From a checkpoint of a small mixture-of-experts model trained on Wikipedia: width 320, 607M tokens.
Below are experts of layer 4 (counted from 0) of a mixture-of-experts language model. Rows are named router (the router's row for the expert), up (a neuron's input weights, with its number), down (a neuron's output weights, with its number) and show model dimensions 240-319. Each number is 500 + 25 x the weight over its row's rms, rounded and kept within 0 to 999. Numbers have three digits each.
Before each expert's rows: "mostly gets" lists some tokens that are sent to it at least half of the time; "raises" lists some tokens whose logits its average output raises strongly, later layers aside. This comes from a sample of Wikipedia text that the model never trained on.

# expert 2
mostly gets: ", ", "), ", "\", ", "', ", "\". ", "., "
raises: "and ", "= ", "with ", "but ", "the ", "which "
router:481502449516488519539441485484471470508483483486498487464511487467505506485507493537536506485504461452508529527533518490501541507487490468463521551460470491504554481489518443509510502519490499529551468494463461569533467492532463503519487513
up20:532500484507474520488499500520441467492540528518498502544506510475525472482541510482462466536475501513518517508507496504517491502481475439517514502469519477488491542474519510471516460505528497548492548546474548498500503505505479508461501525
down20:493472507483453512485508504476543493504463556454505517493523530506509512507460488492505443506445512533550473520511451509510483513493478467493473489529506493501533496502488519478531517517483479504517542518510474525486482490503494462494580542
up21:475474471474502524493546494524445457516497519480520508521515502507504503494477525484525486495527515515514497520532511490507499492465520488518491489499551499446497477454574526496525506493513529484494551530490499535529467539454510481486533495
down21:449487470520506555484484509446560535506535513493510480488506498514536491478522507480492522495470514483495532497502493513512524523516519499436515464519453510502506539537473494506468507522500495515469493516532517512488529510517500525482495513
up22:529488495518452501510509503470495484489506500468517487480468538506524503501505523518550520517493503479462544486500531478523533514521492506524464522462504561524481541512536496476504476517509481490497523508510485513463479518462533461477519521
down22:509505499489520515487483492524514487542476504469522506515532487501472474476507510519484504477499506491490433513475490487482512483536503457477535518513532460519494485500543500535458491534475518475530476524483482524511495493503499528536491502
up23:490508533504492530510511503468503490445514469507461524478566487503482521500471512501508526538479487488441532535519517510469506497499468496515522482498504512478483478482517519527439503483491469498490507509483455526486531483549497470513532496
down23:503488490456485479474455496514533461515507477433511499509537498482459455496523491482506495534483499476495475463512487543510502512445509528506444499506508497469429485474471429486500529522510513481496522493472519497534462524442503504496528488
up24:506524518515482524473488512514478506488458523518518525464512451480508501488562514461493512529512480464506469559508522486495450500445471469466520493533552434516423530509532468534528512517481506513518486463489519493535540513492490482492532554
down24:476514484463504533482496519500462467489527468422508508460500557492469540481510506541508466470460514500524508497482497496484547508472478526514513463469466562495534459456515510485481505483527512503529496539479503514519498507509528508520483463
up25:487469526555490510492498497510495509534534486484492467494528514523494534496539524512492476519476515456503503520531474513544526453520467469516491510547515458470459550486531466526514527476474513520526475476541525500454514474509493480528490478
down25:505482533513487513502473546497531496461513489466541491492501510506473496504508527493485480483482503494504517524519522446493507536521478510497534468503470511514501531496496476469513430545537488506532505529504524499490487536546499506451472516
up26:460486541498508506514497493493494512499494517489469457505524483524499448520519526488464467565492521475518505486509480471516464490501457501475525433567516466526474466482489485479494501522500511477521504522542491480503492505491496514467503564
down26:515475470478457510502453496543523519493536464526510493483462448470452463453476456535501534508457531519496515526510534480457514508515512502465489503476430491510486485458507525464448540501500508516520471509480475462521496502519544486478488487
up27:498456465500518475532547499467487506478479514492508534510460500533519460506456488482527538572521485497476465486488483481477521486435507536520516513471466475494527532488508546530460470518468514546537501541507474509462522500518484507480532486
down27:473548497479515496516531537509503485500490507499501468503483497481502461498473483484538498522487472518511488497464442518504499465452503482464504482532517548512485478516491528487472527519515521474519527535498486489507508440500508486485486497
up28:526505490500484500556477482503473520560519502452481506475502505499513477528474474496478464463543515521517483490472491515507516489540465476515515574527493530514516490523515510545519522526481516502491481501472485486487527528524492501512521529
down28:478546514546482474486478535514500491474546504516523494534495425495526541495507454499555534471517498474497506537479483491482512491527523509541477517516499486480493516539496542461470504498476517512506495505514501538512508469505531492471485496
up29:522519462487470525528473467519552512471467522463487510473498526474479534527510501517541499510550467459552493503500498463524488484488478478498511505549537464454480505514521494501503497472481478459487499475516508528532503542471481485481505505
down29:504472503551489496457500522504494485498479523506474494517480469493531524505529538523485531518544482494490522513500521549488502507491508496498545489460526501489477506475529527513517471498536526493486517472498546500501502479502505487504474521
up30:495519510466512514523490483526521524475504496467519484500485489483508471560482479532471515517507538459502497474470498489492484523514455513520524543495463490494504505535543504494475482534456492511527541508522440503443515454497481522496496493
down30:494486452514513499471492488472534464524490523523482476492515514512452517463509486470528532477486488542526532526500497475513520482460482484474539479437484472528471490464499495475526521506527481461480471525498537488478519506499474496549474510
up31:491482479475523467507526474497475462494528493540495508467507526516525475505528507501465501504477505469519477483495495478533545579503542503471495488494511455508534513476535538470496506510540474484467472501519484532495461502523514432534517451
down31:531505475489532516502485524461465499486475464479489538486466477484534565484457477496493479520473494530465557529471525531522447460512462556491476503527469494477496478499524482534518494536474528514504476501497510509502518494471484484499504536

# expert 20
mostly gets: "but ", "have ", "has ", "with ", "been ", "which "
raises: "the ", "a ", "an ", "their ", "some ", "both "
router:503443518511491454525539522543499478509515489519538524562526486532514483489533494501479529501495520518510473488520487496527496480495489479507491530437517520484514489481483506477537521528508476491498486458463501475504486496508526519481500458
up6:518490479517480550459511460494528510495523511504474473467506448518464465466480508492505516517490494505517478522516478525508491517489484524514506523496552473506503514505512459532494506464493516525477506536457496511529483493529511508509481494
down6:494453516488516467503487524546513499462524515499496484521502526452477501470481529469473507489475551524510528512507514480495486459486522498486509491472477530520541464485510535484493488546488460483525495494527482523457550500463508509485540509
up7:490501494526483496494466486497482470476485515526517498501492513495507496505516458473547490544503523503511434548472487563488526494502474525481470468532496512537557503502495476469502505503513492480520450517455472454469483472452470514516496537
down7:476500513504538484498504522493494499486497494486462513490512441497549529501513525469530489476511486554492511450475486495481490520491483536547544510511491502496541485524515471534506514528533556533484477498486484546525522473508467499442483461
up8:533516509478508482495521489464457523493440508462512508518481478467538455534518479480565494535516494503494482465494488535472521466504481498471495489514494511506528520499460499460511509521476499551489544519469502438479499535535488539470467491
down8:514526482516495527510491502554502486500506485538506444541518488494483499503536491550532472507531491522461496531487513471496472523505529492512529556479503459503468503518506505497517483463534500471482438476535476536519489497476509465510480522
up9:468536479483480546529491485497494487486518543514491465513483502556503503435474530467518501498473522508456490464515506494520508468498503570513485475470496512517514475464525482501511535513521550499512500471466443508549495485557488485500496522
down9:517505504486485462513444499521484465510500463466481513503490481496460478499507507519468505467529483521498467494549539505519450458534474457468509458515516470512499515494515548483503484499474495480480479460498493539483545550478473522560485532
up10:491551502527480471497446489495502489521533476517455518421511479566484514467527550524518482472526482521497499490475514516502529481464508518515500511469521537486491551518524503459509558505517515460478517522486507500517486530448464475512540466
down10:501496462488495508500477512521450525491514502526553434524492488460524506523541514489495453509516503496507438523497473503509453490550501487535507521534519457505528495548541487509502504505453492474490491513527535482514527547505503493475474526
up11:502511477509466479462494513456520486505509505527474516484476467524489522536497502488500494542441522494451493481498501518538469452445506540507484482488483536505504526497531497478519466541475490501496504510514491482483498470503506514505502501
down11:500503539488499508490514479487510463546486479482457524498523510486492490491529506545513478549498470498473539530517529520458450534525473540480496487496513456489517505502505499493547526493511496493483501502505474482512472516437488523464531528
up12:513508512448518535506508513507459523537475481484516458511516478487513498489531464494511449520504504464470482499470500481533536494489515504495473500454483463508499472470495522475513535471521480470487480507511487528507518506480537534501495524
down12:467520479505491485513458503472504509535506526537478487508525468479514502484504533505478519501490498482547508511511511487497503500515531472520535507484454549512464477499527484510507515513463503485479538472505526494516478487539488449511464477
up13:489456504459483461482514476495510491464452496538501492497496458479526493472520478499490500478516519516465478527503510483516515525516509477472484501489513476446500528529516486512509517473506526506517453509494527497496514514475514513491468502
down13:519523444529505469512528519448487476524474495505509492498498469495528463514501502529519502543536524493502499489522517542485525512474484529513486501444529535479490528497551502493538518512500484504464505498464508500506487492514503531505540493
up14:527486492530469506435519483486493523493448487504461522501439538517544510506498495525469483508506508517475470492510496516527490497496482486544465529502501518486496505445522518496502529525541515491521510553492515506479524514466505564524528469
down14:510502484478493492464477521459507531528503530495468466501545470499474453487497495478503565536459518508475485504517504464492480466494489513481466472517476518494524534499482478519518511501485526542512494448471489541490465506497550523509484513
up15:494468486510496508488501522500507478500482486486526551502519416489493492479491521470473440485493501468459482474493495522497510486510461467498506481530514492506465494494509520554495509495503487504457518537477504510500502492523475501487530505
down15:494496566498535525471559537534504530513489471545471484508519529474578481466525493473519559498508479480497517493500528477502530471483517502522496508456479483498520515529500497473517490482534485510522539517529515486519509498494527506537479449
up16:551484477583516507493467478504499509573478522498474483483545495481537500463501472487545465490528505538477486493540494492491511482528511500543510475533490466482495515503472541597531562489527512472497471479526478550504482474430529502496501473
down16:447478502465513517506531490515527551444487492507502496494509478473480483477543516518481488501504500503532487460489552540475483469481504528487521545524476500498482491485504551466501505515449515493478510539520560465515462516488493461495541474
up17:523513509474496473474535474499513533522495509491500462448475485536512448523490467528507490482497491546522497482495458550514552528480497450494509493501451462489541481478471512508529484506468499477460512503466465515484518477477521463494492500
down17:440500436505516492492489497491493568499545463494484458486439527470506556512502475510500468536505517475510502513557544481452514486527544457501499492515482465495465539512530504459499428503453466532506471481533503487496448479556485499521532532

# expert 8
mostly gets: ". ", "from ", "with ", "). ", "became ", "under "
raises: "the ", "a ", "in ", "The ", "\"", "his "
router:526478453496504452464538546490473465503491512524530496503491511496499498500492500522462541531504544495506470482485494478505494495524492481516502544480528539497538485489543518517550525538496515493456484435484513496502507508465518520543474467
up6:530484496481483526472544529470562498477502437513516454509533491491490512460485523524495508466495469510519517511512478492486489494486525479506482515474451481486497525493520557512440517484512468547484467511535501560529494471498536493478471550
down6:523521489531501528490475519526523560495497505509478498470508448488504490527484481478484462539500524511523499500437490490517538517502505528510474435526457468496500457462494498478501477482550533479514531566472491520506456467480546553472495530
up7:510532508544484488494511503495531526474496494499513523491549477540529491518491499500507512497480533521531521493512520498509476495503465500454525512467519516512462530494512551502499539510477475516499519477457516510503457477525494460494480502
down7:546457498511501557520499521504512466492486523534512465511491494509481481489527462534537446500500493469531526489517487484513521508498504541525527564476490488510473527543543483467442463506495492473502478500510483476512505458501506529438500478
up8:503519478508512522513473493473499495515515509489500455523508522519488467452515492486534531490547538491533512458495494465506491499495528495517477494491523494541520541540457516491485480522461510478474485540524494509465470533470503461523482550
down8:532501478534513476473514479515506504516466487471489525492480547494514513478489514486486502485502490505440480517500502549499519498460476540495489501538506484495528480520475490480494513458503486500516532486518519459472488476502515543457491486
up9:504517544496470524507518511461468472537491524505441480463548491519506499501463506468519468460484547495507474475525511482512515510505521510502505501481489468497480514471517444495547552519500488465458550510434501497528497514492506487498510496
down9:497461507479499523530503502513525505518516471492514542472482514530547524548524498497461519529500480513493530510476527502493482508541516503508545485518542546513515482490517519474483484491459487522487476449531499472500455483541457531498508517
up10:473515542485455488510486503495544492516504476529476535514516519512543492519514498476471503496491521513443530468502515483519493466533530516493503447522492489543488482524486514530533580532498524510494461480488508487455497467526500468529482456
down10:483529506451485472532502481474540495485527510487474523514523494536511522477473538507503473441512526451574524504502500481471513474492475486463511528524507496540522518491500526505473464516539509485528503485519529529539479486539485478482456506
up11:507502487513511501455502462507487490527471514485508492459538485557507503493534527540485501524535510514534482497506467488502454474453497499487480514533497477456531507524455500524511485507474508437489515535527487492479488515461532457514489528
down11:511501527467448493508489480530542497516531479462510492537547511508494483503520537511528514472461497500495479514496488501516551490505506440512493534518467539505498494519506510511474463505466537497508486523473474466528555510505508505535526537
up12:527516465509506514458495528475492496481536481487492503465449488495502529481511522508494473506465488492479523452503461495473513518445521548514467510487510514503468512464524500534502501461477529502512513521479451482456519535523495489531494506
down12:499537496501511518501510525515489467496499538496471520488519483489485482515456479477483469475513527509522550494464533509518507514508532487506536464531519501453486511520519492521493495461500503513516483480488500485492459483530504496500502510
up13:499542473550465478505499514508542487498500492523456510498505516480517495489476546524480504542499495465503500499514524489500503526471550461517528548514459502489523468428509517474478517499512471513494515429568520486477477486495487536506485483
down13:460512497512522542533508501493496529494505471521504509501524492502503512478511491499524507499514519491499514518493470504511502514515512550497522529416473485507485476479502496508512446490515523463463522500504491538522486520519520528518474532
up14:493478493511496521485514487482532500527489541477505540534566471532501484505506488507494537547503455513513522502478482530450502503502479503510490519524479499508465518460504518505475527488487475497504470488516472504502500485481519503514518466
down14:499484457559485511516490512503536515485542503512472467543542580486490488462483493508491490514486473519519495481484567508500501505523499492499465459481462506475509481540461487491461481484533504484525511544548491543533529500484533530513490488
up15:506524467470481468491485466530515452501469502467506502449531539533545522495543479503510495485507511551490509479527538499502485517507472515527492476488545491522469504512435504506525531514479509499472460492489514492517508462541481507515496469
down15:464508466513530504519504450474463507516465510477491528466451538501504478505523508461484482479501475522533502514471505488497547490459466498472502505497503478481476530519489517497500521482469488496493498511494522524490542474466548541508502470
up16:466472493482491472456485515511500536495435482453524498490481514508472457474514468520540523508505477486507504460517481532532492522486487476459493467530491466490535518539469535491476504593488454475467479461499513495500532508518520543501489524
down16:509522498489434533505529493491499557510495531525509488503528510484508475500495530475465508464476507497497467509513465475495525485492451528498485495476511486497526498523505560529474486454497534488454490490468507521513545525470521478554509467
up17:514483514489498474531480534546495483529467521493501502474533502504505514513509501504526492522481489479548524530480504530497525467500466470506526466455534505511507493511541461509508501454499500498509525483503510524441520486499538483503472502
down17:449471487488497502518487485504514500481518525483546518502481487480483509491563516483469521511444527483540488500478512499510517481479472519513485526516525542535507502517535539534498495484502474523450487511521511524465465504525502502517518496